Below are experts of layer 4 (counted from 0) of a mixture-of-experts language model. Rows are named router (the router's row for the expert), gate (a neuron's input weights, with its number), up (a neuron's input weights, with its number) and show model dimensions 0-79. Each number is 128 + 32 x the weight over its row's rms, rounded and kept within 0 to 255. Numbers have three digits each.
After each expert's rows: a language model's description of what the expert responds to. This comes from a sample of Wikipedia text that the model never trained on.

# expert 62
router:125097133140105115139119129069081108153166191078086130087171139128068053148114088148156160077105202066082083126151107125089127214178130044113131103132134099132075113145073087125113147118093075118108079121082151088169132180078143150154085112
gate0:131125109111165149113117110093120116175099070100139121130136127165147080104184082139134139089119130135171154151128138124117139114153119178119119132078110181123141125163130099140111184143220118157184140181160134110127112151165145163108194185
up0:095144120170147152092168113101148119095081122101145113140151031108095117097165104101100120136144114116092168184066163120147068076148182110114146065151090149114117125145110051094091169148175123108155116091142139080164143103130144134159115129
gate1:115148163145132162158157174110140096108089099164127122153077135128136156056127114162167135116130119146117122161068120093104139112169110145116179134124129115138171112058150156109177176104120105153110143128153144134145160172104164132192215117
up1:145136141144098108115093083103105109150078144174126139150138127169203127133104104088120093116116155154131157123133129118091185076186170072139108092063125110143154150084047135112133096125132045088094063064128086073099060147140107118075156122
gate2:122079129176111095096129180156140136079094120157127171109102070094125118107114110172119137165097198113097149170120115123171116114171054108168083178082121083104137117138152069139137088139104142129139153096119086177127173147095139148104102075
up2:183140139158172097133104124159187143074140098119083110084146121147180105119133117113191139152080137147116138122143083161226150114113122124142121076125113150066133158161078122090160175163124157122074137055073170126168062095132152141161066159
gate3:108108114066086125107140156104150067045165111120150071159174140114106092118120109112130139115045128063143165120128109136075108125065126178117155152157109143082136120127103133106125157108145098094146067112161121085169142145143144099124140103
up3:132149097175096102108142123128073097034138120132100145156084108145111064113151097128110111171096092126139131125095107176181104183189108172131115115066091141171109091135149129087135072138178130103167088090147106111182170099073139138067140100
gate4:133159159070120121150110123127168153142092112085098157139134125160102139121143093152140079172155128104168092136135172123082149129108190159127133055114139140118130140120131171134122110166110135152103131121051121112178145065120156124087096104
up4:167166136127118115097193056106074137171131166078141183082087142143170158111176117158100141139147093122128139119155081105109056173173175146103172126143070098105129091145108134111135124175132101132137145092171207169129090158115130198152194125
gate5:155148176114064140180097114110161186085136132064145178165166119114145111121158145090142163141057110088169162138166130135118150081083153096081111163138088084120169197092162128128115187150025124135198099127171155079129132130108097153115083145
up5:085144140162094141126133076039142179132106169068149154118072155142165178066142082105188098146150123095164190221066143148149127111168138118164109196069129096145114169127179154109104147161133149210150090112090119138151132144117132145106108139
Description: Words in critical reception and authorship passages, such as writing for, his review, wrote, published, film, stated, notes.

# expert 24
router:139096095097132131131144132138133082156114170090129165089125155128080090149096125168156124102097085161125118121095096129091143134140134165127126088174118099139103111166152116124113120081097113145119146120144120151135131131088097119103111097
gate0:154150100117066141152091115104171105146141108084133111113127132174139122120123114100159136137078144146139120098125145119092193097142152194106151087095184164159137098134135154134101181058141122179132123198104119064132114073123108121175165084
up0:144107122147151156108088117142116088114132147103165134092103094138071127142099120108069110127147112139119190135099146190141132084147101151157172111116072145174157118164094134092143130133107126150110129107131092156180134147141122132132084177
gate1:092121174205113163123182154122173090144191116202121110118087153132163102129099131159168155104066117122150116107113129104159125113130117150167120122120165110128165035080108131099127153107096175199111159152142169124151152101119169153167121099
up1:105117118122179088126089126146093178146086133144136146118183122149129112134115133110136077150087167132126110110083132133118146139139169047160112150103078112139134136071139158156139054111134101127101107127135051091115159093081073149059042153
gate2:130087120062075112086128172158167127108046130129125158068126120120119150122076137130093142087142157106092180138114136098119121106156157105168088098087069123062188124144123162107179177040115108160136104110124079117087166110147165178064136172
up2:107159133120084096110108124126223110091143166129105199113146110119147123124141184121152138111126115130152152110138101123157152166164129143163104069127095133128128101123089145126162163087121141071141036148110136111142093140122128122167121183
gate3:163121116141091126104124168180159089103159103138168119199130132148134092123123119060123117091078062119151146044139121117093124156101187184124146091152083147107154094153147092168086101177199102077132053099128178127130109153100097084174203108
up3:078118105140122095156090138148100186097120120102113152133129147137077095110110119109156169176109130124120204173119146161082113184190174169110147144032153139143122099135121120110087098088178088123124093141162116104149090122106161119032102129
gate4:146188161087164109140128111131093136090086109059091122127167175135134086093118135166133047150131139131148090133120140074166121157173142130117135091207142156167094145136138168111129163186118103105085124095070108140113139120135086145116113147
up4:126112131103116123095129050127105082147129123123145097163108102131149157107178065145135147130104063084107118147162118124121052100143183117117187151090067118069103091107133076109128168171170093124155095116171182141111097145130110106148191125
gate5:153181130090098137144123120133191151115150121148153154071126095146113124096115106118127159111110086121162150143142095137080124097078172146110105119131105108118165149086150148136147146131112115194191103112153110132158143123154139088127132189
up5:104211142161147140156119128055113109130110154101145135116073175181154149029198112125126068130116139105138196209073125137107106070089109197137082167102161099143088112104137139127190197147133080187147091137109135122158159101099140099113129144
Description: Pipe separators, blank cells and numbers in wiki tables, especially election results and awards (Votes, Candidate, Nominated, Turnout).

# expert 25
router:087098144125156115139137106128179138113161131123109119140145119112076137168080101132143109171115145160164158116181124130117098111141113171161150080143103154062121102172185068111138129078130154183123092141110124136098153162077108105123120217
gate0:146152115145093145122121137117150141114162101065138091170115076174169093163174124126084102064101129158179154164119136141182111085111157174075118117081115161122145101196092140183106076108144189174170121202136143123151130125168105116181138054
up0:095156126180185145099157152117140107125102134129135104100142081085055136131126110138125107136147116153061098176149150158116134139102151107097186143107150102127156150092090103096155133166129155163104124098108090113147170113148134106119122139
gate1:134075168127129171141147127153159165117121100178130089116147142089132123106099111162126148161140089124166101141175134115089086145177138123127140148166114102096091168106132154089128188082166128110107122111081140172150179161059164126138177103
up1:140069096126161084146093149103088095142078176134139159143109125149173116129076131043152119072100165136113159157143110180132122077184126117107110128121126106082227115075079157104133058139083125102071137161176076037119102136142120131112091154
gate2:128058154100074118059104165130198154111076153130121130125122154121121068081063122085133151131114092103163178158119127103145102147125106106153109132112104120192148126114150148196105130068119108146126129042069115158097124151112141135110115161
up2:146172109177070096131141134144168130116161111087108061115135121173145127080080185126154148134125132110158115079128122158185150176096155171098152118163118121144120115086094144130164114180100176168103106131072164165151111078119160092159087117
gate3:095090122143133134115119141069126126162138109131150123169124154104119096131142091142112170182084091051140134086133105140115100120132179176177176160127174116093067101133142114117119126128198141072109102081203151120144094112158148143150110187
up3:119130123134090091120103117123074134101100161135114160207079167142165113101103148095165134174072117109123148106106141173120113163215125129112148135057137128132104134110082133133093148177132111122144148070137111152145090073125182082106152125
gate4:192087144089088119140126158116132118126121152136090183129109184178214149137139057180128069134105106171153105148168129103086090118126165120115128103071145167133075140130129164144136128119076114132132161103056149115224092101146137168104074117
up4:123161144162132118085112041160086123186150156143141132131157121133143160167111115123087102128129064093109108184156126106138105169178085150097136092108095050153166067093111087117173173180157141176113108177146165135115126128148085126130118104
gate5:148092210100100127148101094148152168067165149089143177100150091076125153111058123092132147120115134127175170122113130138129105110080166064084157171090090115131123125134123178103152114103127187203136115096176101146128168134126098153133096206
up5:105193158144103118155131103100101169110154175120141178107089187107148125081175123093145083117132146091149149203077137139103158107167124157131144170117153116158065172111176106149094136112086118174134086132162119117147090169163083107113080190
Description: Line breaks ending list items, infobox fields and headings, plus percentages and units in data tables, such as UTC, mm, village.

# expert 54
router:128157154124201160127150137138152108140171122139104132159152154194125143200131093123117108087138120155106096119113159098107086138125120076119094094177114162192152156126117169129187117129085104127089121084065162113053144142133133106096102098
gate0:127184160108108127153104125031140138169119102061126140123146114196134117154162110149119138064142111118149139124157113131106141097122094185130087157116162128157121104200097133119120091063145182172189101218123125109113139120167141212084158134
up0:103210131144122156087158118103139052121123155129153106133128089123056117107127139130108090114153118116154148144080125170123116122168203143153179112159134141048151175202092127076128114173154146200132143107106104189124107181093143146155108112
gate1:120082196139095189115113126098144099127130116144122133212148129159136086172138157125176111131122061137138140139123126119146095060120135216129142135192165134108114116129120178065092154104148190113126116141087153166132124164083153155122180091
up1:188106139111117095132072090105094172139098150183143171117112097087160131061095099110152104148113166125088160124092136145078152059148192033111181133121073124108121130112089165145129117145151097105144080109163106045140118102166109112118127130
gate2:140037099142150090129115136118151172115132114190119150106138113107074098141084176120097149149140167124139121138135156126111135129124100109155097082117113083138230126150159207144144105101112103125113131120126133152170177111085099184105147124
up2:113100094177119105193132114133158165080133170103096098121124168182151109140104145107194143163135124143078092103179071112154123140114210106122121116147124127177076131138138098103166183090134108132164109135093142121146110080133128104196091162
gate3:134083087144111139119171188097113121122152099134156092187122215148165102121121109083138140093052197140123095035143130138112108111141186137183084187130181137129182032132093116165121084125145025086138096102143158078167143124129178129132154124
up3:125081108138054091131135100157105097091140155080105137167103143136133142198127157078134117178125137088115135069095121176126101163141141131088150085082081155148134111158133119115073070198169100129159162139140156149152073127080131052088130099
gate4:136151135079142151088104150073158043142125119093098172114119156103124125084146127120125111146122099095139097111121171102128166073141153176088109084107135117170092138110161118142064108145129115133112117094083105149114126093138133117133153082
up4:139188170116094099129146058133112140127180120111141124156106067116086142160092098115125121125151128100141120191153118107162071085147140137149115150148124097107120076166127101112160169160168137155133158127199159089103116205149074128170082158
gate5:103099198093098131109130109142182163141143132102151114099109124128162152139145129092158127151108126079160083108109125121070094062124135103105139157100142114115202130115204152147175120135100135115212096097132063127171141142163080144181128180
up5:054141149083111122072098129058148133119114151064142133100089157123129165084177116124123072119115090056144168193073133208119093116150152203088129138120076088162129158085139135144119152118096130149130087142134044164163080139146096147110120177
Description: Function words and speech verbs in government, law and news prose: said, stated, announced, that, affirmed, Minister.

# expert 34
router:107119122085128086103107145185183104156186174139095152094143174163163101173123118131123092143108099148149087166100090128066138170132210120118183135156067140068113140184116142165086088059099075115158072151128089153145173099129100156094125163
gate0:160150113108085127206125122134183121159125084076126107142158045146126068136100078141115131090101146110187109166118149108109117121166118170131100082111118169132078098191129143152078114093189150141181106177195149122126098112118122107144173082
up0:101172142202137162116128114081147089113168185108146122065163159112094110077112136115105088099145115081082168087099150147114093152154150136093098142153085147111207115167098106106123144111152155146117117101179129150126144155116153104148079145
gate1:164143164152100162087120151143162131119117088133114121143087116160152088139168131153143135245105117141109159131171128120091065119159169177146167097136143149096133095120161180041169179079156038104110099144138089172146168123143143129150157073
up1:137077141137105099147095100116094126158132196150133152158195109112110101062063124102173106120086116140106159155128105161139127101143131000141150100116079122064161154122113142150104131116091098109123180103154133077080133107181108151077088127
gate2:105014144172089108175094153161116152098102178167127180107131130091062136088052151127083143086152065141102146134135154093109144107152100064169088150136072078168171140132181161137129142140059119141173101090104126116127171128103164187152137124
up2:147166114169122102143069173154131151087122139140104167108107149177150122155071133101169156162106156142139160099106114166154214130106142166114166062144126141104131120098115137142172132119146161176166141132020161144137096126100126146125130160
gate3:132134137106123132063116185122144081132170117132166138178123201160183091171153093110106115078128172133111100070157112169123119157114143138155154108125130126098129067093159119143079140158146068042080123109137175110127085152117153145093139168
up3:150087114094104103144126127104094106100150103134122156123076120116152082166136163099149125207084123115127150147081114173108082185169089121160105074075117128181125034150115095109105106093189122064151129114151108114143090103136133131000171129
gate4:180161144101112132133163059074061064127138132120095126091120130126190071093159128191134071121151097148156050193158139092120172111130110132120120080088119122099094147103099144101113122184139109160127129133129126100136131077089113126095097092
up4:151202198116067111085125054132085173145113170155151123150094108115136136148110062185104100162155084087089114138128101100173104194181139150114152095106108095093107112165110145134121130161161107108189126132143131142091077068095106128126166077
gate5:109177171106116128130112091112129141159140157121148129124137127134162148145103130087122158173122091101187161118128079121101144084086130112090125168109102127092105165088138147113143130087115133133157065128121060133156147142116125189127113105
up5:091173152134197126115104073057103174125121154115151160172076203165139176084163093110149111178145117118132166184086083161099117085114110161179153186169114100109062142091100132164122172104156056174121063140142060147135149135102084126132100176
Description: Line breaks, pipes, section markers and summary words in tables, such as Total, Turnout, population, census, and AP Poll notes.

# expert 15
router:109099117183179126157114100092070095134161106190139176152142158141116129136142113092100130145146098132181150095141150157106175105122165099150095114202132128082157050123081109131127098100152116171107146112148150107100107121149144121062116110
gate0:147116099128054137115072129124119165152064108122136118138177080200127096133171100102117152071139121159162150152163120142127120094128102201114172119077158175212076114205130119183125086085161175168121114148141164047163103104182116125122171085
up0:107177149090146152108126085102178076118121161124154142116143167079093126118132123158071066100117159092113152130052142165122110088162144123134161144177100097083157186149115142098087192108117146174109127128129099190128107199093149131109126160
gate1:178056158157101161076114159109135094143141112136130128151130149130146136125146130136191124179099084142149105151117114096131123145177127137138126179120125120121150091105137174088171185116193129205097151146143199164141139146154142149203188105
up1:124122150153159095125109169162091156153081145220141138157143099140108119120092127113130086116111113144103160155108103110138152108133146044151150088110082127070167166082081164143087097139148105033087128122156060102060096127164065175065054131
gate2:146038118141132112087077160155064140197144105159128128111108099093067098134132158210102178121164117161087089127092143136124165116146160132176139193107142131112145127105146130138157172051111156119118119101088063132157117165107154107099120142
up2:128156132166159116105092115149112139127178129160102123102129170137141070124073199107103119164101112117119122082127104174173148148124127148117131114124127140145079139090115096096179142093122134121150166131087128168137086095089140103143109146
gate3:106100126099123138129135152126171093132143143137163090147082168176139150166118095110107044082149106095135117139132118128122143114101151139140101110129170150146127114171112167112147101150175029064132060114105112090163113095153178138122130089
up3:111097124113034095175150113089096091117132122138105167159109109126176134131101150134157129153092121136135135121104126163111082131163142115116095121080186118155117127132100099180068148172130106092136138125125082118182111130090158103090133124
gate4:173159159086103115129115140114138120057145131074102179115117159160115103095135115154127103146105111124129111129118172086132100078101154109151165072112149180104069077107138136140093175172139105150122108132080162136132091076169085192119155073
up4:139134128168120131046150072136072129164117148126146118168083116145177158134115061108112109141163078095099133157125073128176088116158123123107130105139111093121134103146084101102148148156140065115164134122159167146134151129176138172128129127
gate5:153167195090129128140068102116099129124104145105150127131141117145142156136110155062150149173155167082163123116137112196062098081097179126100088175100127136149123169093122148144180129126119175157133106073125122104165157156161177132116170138
up5:106164152096129133152097060077107120149066218070155084148097170123106137077180058118167070203145192053174145190090138183086124079094110181086105174144119096071094167133113135174094151131122136214104091113152110120136091134110129102067124211
Description: Digits and pipe separators in sports and statistics tables, like 0, 1, |, plus currency signs and position codes such as FW, MF.

# expert 14
router:149114098151157116042113102113161123115184092147143134113137150141043124145119162148176131154119122171060191148098140125157125098101153121138092082130139133085155156162196089142132133129131159173183164113103192131148114129104060111119130162
gate0:158107099065153130047107115135161130143139040144126141115151137160088102161130133102169139126109146180156160151093153158113102119154138120122142110046172194152120121185096131128076120105116153112205154189111128138095109114176126143124185057
up0:046173110150159150146120109083143055118168149123156117110179145066085147174129112147075090102122129131098120133129157172191112126172122116094174125120134135133138165134105081106087107166119081195078108075126108100127137090065151117123144165
gate1:146139156189158177112150154141115089107130141183125125150118146125154138097114135169136139180124082152162198172157130118137121094160162141127084114080081123164168170074143193092164099109116127145086143148150115155161177119141196127153107158
up1:102073125127118106148073148126123159193082119139146133145158144084164122085123133104124089088148133122149117132109093159080159154187153054111160135084120119110152139137102164184129164089124096122137111128122068078104082132108080128059089089
gate2:095093139121122093118107167174142103130121141179124176101131147095084134089057133178134136109163073111072113152174137113122099125106140155104124124123117120114103120140138130119117139035080146121096118118091105198104164126103093186141187138
up2:106153133193122084124094185138160122126126126141097137160148138173157143152142100088170148143086146145124150127201101123126133150109141104081198044131142125142113086114117143108184160162111127137124127128069144118136109102070162118136083149
gate3:169116107147137129095144139118131115130162112111153147189105126075113121089121121120096113159111125108150132116093113188096106128122180182131116096154121160107139091166194150114113119124154042099138064107128140063201127150184164121152127125
up3:109103103135099116134146089117105141092177120114118152118104198138191094143132163118102134142067106159116177124090128163185125139146123178142155143028097141141106066180142149148128109139177128099109094146126091112196131124160171086071186114
gate4:147125186058105131070124141100088130122134100099099147188131168163136097113157138158115178146134148178115122112115167087186101092140163123134069120097128115090109116107144112117186168126115086133101138125082063112151070108076103106106123102
up4:116170114150097109100117069119093124144119149119132172093133137076119146149092089145129073122142081086116094157152085107131092162144150140108130119120098112151133088117105090110124101122169156133171132166135136131111152134152116141097153127
gate5:121129184086128135120118040139120165072184162133142147136151080122151111171077139120158096165066112097120139137060108193125156082107134159131093156099086136104141141104119093152098179134135186192138088090159149134205157127142138105112131159
up5:092192142160114139157121120088110189116147153081148095154126158119149167106133131091144135162122168083129170193080143145140108091102156132118142158124143096129119138127099142123185171115133117195107054100158103119153113148087137121137123189
Description: Commas, pipes, parentheses and digits inside statistics, census figures and tables, plus It and its in short descriptive facts, such as 8,504 or its basin.

# expert 41
router:100073121082111149154094132165148091086063130099117177150156095105105118126098178115177178096111158094165118128119151116123112123073093147158157121111101124186174097106166208131089061172122166111170108110121179115121136162086122151146116076
gate0:099133122134148129094183109133118149165108072108124127100184103160091050060167140116151140038108156112171168123153150164188122114169097140117158110066181118118015115137142158172084136131144148167158132127107132062115090117180095139153127102
up0:115151138163107141101154092108182079074130157086149154136114079138100128136157123164084040121119073144096137203122148157143175152132135139128151092133121167124203192137074140092108119143124087160119133120116086128137164126114129123168160171
gate1:161054179149129170163176130134136079147121112197122050127100100105195071072107133165147148109100065113133168175128148120100132120120120109136118069168141119109095176123116179085157184080115147169128104144111150107151169133146130125122132104
up1:171095125118123065115122141082054139143079122140132191084143083082165082071114181059146077135120178150106133103091121176100163108150185030151147080118134105086187159076095173118107152137107072097111094117148109099058111133149104136083088072
gate2:103106107128101087101085152207157200113082154161115149117130131101102041139111158094116143144144139130094128077113173107177162072089130130177088102132143127161119159149173128131179116125058114163128113128191078121084139171120171142133122063
up2:127167136145138106150093110138179184116143149126095129118143106162166086090117122120215101178096149134110135172124111115193135161150107141099155132134085118197085119112109120116107130130098147161130133138077167171116086092166146162128125182
gate3:139105142116120120115204147146127103143139117063155075138188150179148104166119091123182102145121177153195108098112120138126124112087152163171097127142154099159137096158141141134084125096129039129144072120093126132145126104179140145181091099
up3:137096087112106098112113099119076063119142107128099162120102172064173071143116160132154163197077098113104146132107113123171102115130175145111133126138146120179078123156141124111151059103133080141162065122147093128145125082140188081080146075
gate4:149108159149131122093179098157092081159128107115090156157118174126124137096106112133081100101131078178140106103144181131106117094119130167140082075121096158077090112135126130138106139169140090132149128062093087119214134100093152125081091063
up4:079127120142099137090116062123095110145086153140156109097087102171105140157140103109094133137114097156126089174193143119146091133157153108173195097060127113084100086108088112099127140153146085129175146203148176229122114173109099134071151101
gate5:168149188111111126162085104150147150112069158087152146141122107147143139157096165090121161165105116144131106162128137169085122108108184153166167139114128107149160152150162125062114089108081125155120121126158098119143148113151147133155083180
up5:109179147134131121121116125081145159155103145068146094145141151164168161101129103140163067101093146131114158186118128150156100078185143176150133173121121049123095118128141111134142157129089128200134111107160041105123078145118107082111098147
Description: Mid-word s and syllables inside place names and longer words, e.g. Bethesda, Thessaloniki, Italian, physicist, Upsilon, isolated.

# expert 55
router:066171167117127119075143139083125118148122106127126090152110121151067129124094135078080144128077103115173089102119160162086130118163132115163158135131140163180113174141193088208145198090145102084185095090161099125106107122110159172171119175
gate0:127127105125081124134160115128120165166133135113132110133170090179130137115145145098118152083155115136206129128099140132093040073167095175116141120070170135174110172154082160158095159143125120070124159131128092178117135143199094124162129061
up0:133165149221134153150181104091084112132154125122156138081160118132129161127179148138067060089141141178130130161087156147122068103185122130139138122098155145161121165137049103092116137103096131127140129122120149163108174211104164112103151119
gate1:098157202119142158153122123128156111110123082121131093156084145126148146124103118119199095134126071149097127128158159111111099109168065161135148107146173129106171155095116143085113127092130082170159124117083146146130164100085199107134145137
up1:138108128103154091113135163141076113154118154151137136144148072112172110077097129070174129085085142076122097154080114125103177126144199069165171125135096117116171123117118185126096092153158148100082150086149098074081090170127063154099130088
gate2:116100134156132110113113171174129185176087113157137158134157124058074107162112132077089090135168146144158118160104164089101146116161124119106092126126119109116179118137131100091134094088084094107077131069152146151118182109176142141065136136
up2:123153122135125119072125114211156107043123091116102148092096102155128117082091191139142144154154117121111125103110086099142150096100130144121141104103112079145088162089133082125118114115102147153162115110081170167140108143050140142131153106
gate3:119139100115117129081158171125162120120135072102143087156087128171154161160143100105142149158070175077135154144136123185068160098133194138126154162132136160138166068151090134103161149191143041153080056149137137108108082120170148149101051145
up3:111110100111092105163110102091128112114110149099102138175164123098127078139109145147115104137146148096113191156084116134104090116159072148107141089126164134106121106161161104131076080087164075128088099140118087135178077118113137118019179102
gate4:144132209090105127143132118084149095113117118128084155087129166071163122116149160196105060141070127100136099159162174116087079094130134092109080105069109096116077147098102151129150139144138091172175159129104112088120064132193107164142126107
up4:139132110076080116106172097131087166159131131141140166163075131129117126132097043146090158145165067139153159130137081101187093136156196131143163129132074134112163071136105124119111143149126158143122130138133149159089101150131121133094127146
gate5:171147163104103135084076161116133104138146104133141148144124120137141113138131140088138199152109174133097141123147082142095140087097122084166098136068142074138163199106184123153106115104098107153160065126161083102172147106148153146110150157
up5:148134130133106125127117091039130139088125185077145137140101128134154165074176111133201101153152114090072161118079126166143090073122159135179115176074137096084126150089138106159048178185153138154101060098148109174163105155104136078152136191
Description: Prepositions, the infinitive to, and subject pronouns linking phrases in running prose, such as of, to, with, he, she.

# expert 30
router:055138130146089105168151133065142142127087086167119097105124188123080176165150166162133139110088131100129102140124122135186131104140101146122100105096106149146130159109048124087136109165160125160143157127165125149056149039177138100086145167
gate0:122188094131102143157174129126142152168054041139136162115151118186138118064154156088135144140096141156172140152110162146120123110116096163125105123073200159151111115191114151114089081109162153130135142152097145115102120086157137162126209106
up0:127156130156204144096144114065101120114052109109142155135185147133163132161148147158062111112110122132087114179082160118152098140162180141139151150134135181124117194120094077095080119088172139165073092054092122170141104215135153148125136143
gate1:125124171151114162145109158097211105141104074137138172071146139132172133086150138180193093146139112115108089140126110105118093049167114142101143119141115109128111163075121136072096169170142096144179172140144136132139151150153128113211138101
up1:136122146102124103160094130175078123157123099083134110144111114112138149101085133065141077064092128147122172137114160131100202126158151089151154122111116126113145157116153156174137080118117100103106075105128132099095059167092106159096092124
gate2:114085158125133095111115167175149148135124153166127117101106130083072122120137117121096147137173153136099081164153149125118151085121131081158049131081086100075142128085138135132154069104122142156108110131072082152103124149113118181119117129
up2:132156145159128105129101114103190113118146075118106136068139097134138145089128146117153124149153141145109179105127093163163158142099165120126113142128121133156074132152079108069155126130123146160113072120064187125096113097128136093099100117
gate3:145063147079161133097122164113097094187153129207163117171137119153076133090144088110194144116086132076153153106128111190134138077138181151153176165084147164131173115132149166099095119137183043104135063072134125114097108072086119151106135154
up3:118080140190097087120081097099141068078105198124100088150084109108175079133137126094112101115084117083102148114113116161081142147147148182086119120099134151208097106183104123132121102103162112106170124120131169115164091096113191106108145075
gate4:162138164048106143196108149098125101115083143104105095157112127091145159106150084183061054155106116150075179129106126107098162127131095119147087149113123102124072115116140121092152159178098140087115101072149143128126125127123146101145125099
up4:144142118095074109106163048129147108096114151156138155172147119141161054111111063121111102158118082108150090168148106084211060138158177083076154137048081123116134132172129085147114151136189097079198162151105078090159158111088113136115140107
gate5:157082170103100125141113120132128190118133187114136183143113076140166196085117119105141125104093144105168155149203104175102115071104107125126097154087142116102125158081190172129147149099103151126106098090136085097218127141200103110124092168
up5:093193132131136121121142112034129125109122133069133191143071133143173173110158083132100105141105194062107169172111128175095140035119103130094135162101162109054108098160118136159135164095104132216135085139109107156164106201147065100092135180
Description: Prepositions, articles and verbs in narratives of deaths, battles, wrecks and accidents, such as driven ashore, killed, fell in, captured.

# expert 29
router:098092122153160094145104103118110143128138096144129160161075158142147085169153099148161094167118128120119144131086131156149158086137133143118128128177096091103139170167144106156109105098128178149073116153179148183170164172056101158062118136
gate0:117123130126118138115168133093126105164132112141132134154146089136107100104175114140161201105082164147174148171105114173131140128150164148088191142113208154179185123165086122185149159157147159147160112171168152097116119188147181084140134097
up0:154189137161124148135169088140113131114144159073145132149175137139142122101115105152118037132173093123067139145109178110127153126143149129154138092128130152135131147139101128110088133087156125157090132115093177172140096110120098134141124136
gate1:091128177177132152134085158141198108139142081126123148118083168154183112128106060185172114075117098075110082181113135054172155103146103167115105161113143155114103128128174198095111151137116106101100091146097145136147144148194151139165139125
up1:078111135146141085147099077109104105204132188178130159132157155152131105121100109165166093103132171139072127122098116116145142052218109056125142145169106138106162112086103101134116075109082107082097124149144062126126088125147090115070133120
gate2:179087126182129124088091182169159161115130086148123095171109115134099114137076076160133116100140084116144186112187146088100109160127143093136093041113127127139166127105132142166147121067148160128114099114096148120088103137080102186074179100
up2:149148148140116110135150103142141120093127119132108098105111115143136099133090186118155126200108188143113124097158076168167108161133146155178146074152105142196140129141085133110157150162159160176115142154070127161100092101120115096164141166
gate3:135100165128108116123178116165094083129140059104142107151107135108100106153119141081141105199142136116176161167092148077052132160129161167109147131182140099125097090155111114137108095128205099108093043134096111194160152104241141113157117168
up3:100126121106060095141194169115109081056093094124100149146129060133134096111160114132154150188127180155114135152100144099142124165179090159143145146114180124125112140182158130154085126127208080076158093152103088162200122094086134116077170103
gate4:187149134068090121121145099110141155142075081133101145094125116150094088098196088148176103099108140085160098159117141114140094093106147102138119085111142127154079138102164182050142154177128114080131133054044095084159149097069097139124150109
up4:115135142131155121059139096131086125163125173111137149150091117118115104148116069102124131130120107162103100159136109126184096140175174115146134099108107112135171081125150122141168184168154048117147133119173200127130118141197084178107159135
gate5:143153176089157126156095105154128150121148129128133141100134100105135146063156079104128168145116123097126137044172105173103169086089150127139146162121116145104117177115177129113155133072108184197142139090152106124153122178130165132102190174
up5:061155122135138130183127097117124170154111192099136092079158165132152177046158100090167097105101144062126157139050100170101117081089114160135144198111156089104110164091129162100075137118158069164121117073121119154114103175140136140079134207
Description: Digits, spaces and column headers in stats tables and dates, e.g. GB, ICAO, Apps, Votes, the 0 in 2002.

# expert 21
router:120065136116143144139184185105128151088157141129176109108080084146098104086083134153191154122119132115085158099081099170164123164218173116112150074125097154129101179143124086162105179178155123147158108111130079102149090122170119135138131169
gate0:118140133131121135166112122111150149185090109073144136087131052176141113128158155081180124085095107088150147132162160124143129144130092151138147089098185145189085130170104159140136128034176099082157159178077108086146119088148118178091171075
up0:130122107144162147140134081114083053176121151128152159105117042088079124136166117146103091114155060107091165201118156118171119141171139115167162118125115143127192134164133126100108151157129123174120147105111086137128109168079133121169142125
gate1:188168170160096168138078159168187150091134147123128107081125058110194101080140135157180130144128110172165154156098145081072141119095157217118147110144108169125174124112158155132109181116147079104162132139127136165142129138105163126127129086
up1:110083118119191094122085152157127088143091090233140134191138128160129179162066137085151091117114170165134124166065120122135162124150177046190054119076097142125173143156054149111124108135097148089125155152131068081068095142136066174065083100
gate2:155104141141137104153065160182140121144111205081119152118118133102139168141071116176195165130211100146139166115093170062125089127148122171158126151134139091148093138156109096179125154119076110144141148136129137166104179082076119165141095221
up2:111092122227165106186087110112177171076140125138094100130118152170153098140152116136144110134084099090116181083188122159168123157118112152150106079130093112111119109162105114129150190085137197146179162120098128105120155105086152096125086108
gate3:129091129137152131099130150121111109128135110107170117136129140165097113141118085144153064107040138121155172157102131150078166120135175149091164152165107190090158066118154168111094139103173116086136091140172110105146107197184116136154099094
up3:101166093163118106189117137118091074095135195136120078150117138128080111142149119102130118174105097122149161151098113137157087128196139141146091089026157188194170140123145122071176143121155141128128106050130094113100074079077130130072132098
gate4:134100188065114122153092127104097109122130116091102115101095129098157135071134107162153138143106144136145098143109171087162103113096150075151087122147130102092083094132152137076119137166146151205099146091130046117163168100071114130148092090
up4:124143141132049109106113071154135158148108167138142135169165145110090172184099082109093125152142108126098098146172069102128124157145158130080181117109085113155135084131175118142185111162117108093177136140152162089092104091113044138099137145
gate5:165133167087137118087104170127123154089173107073146122151124092117153150123133141082160155196153122078134137156151110185097121105063154142121126126095129121106117174126186158156064172123082144139166087065122103127150159078179146096161097201
up5:116165159140070141129126074021155164105085193047148162098122199109118099091173116112164088162111168095188161151089125165132126097100053163138129153130155146117125184141224172113060197100120116183146093121157084206141127162137120062135121162
Description: Function words inside running prose, mostly the, and, of, or, his, their, especially after prepositions or verbs, as in "formed the band".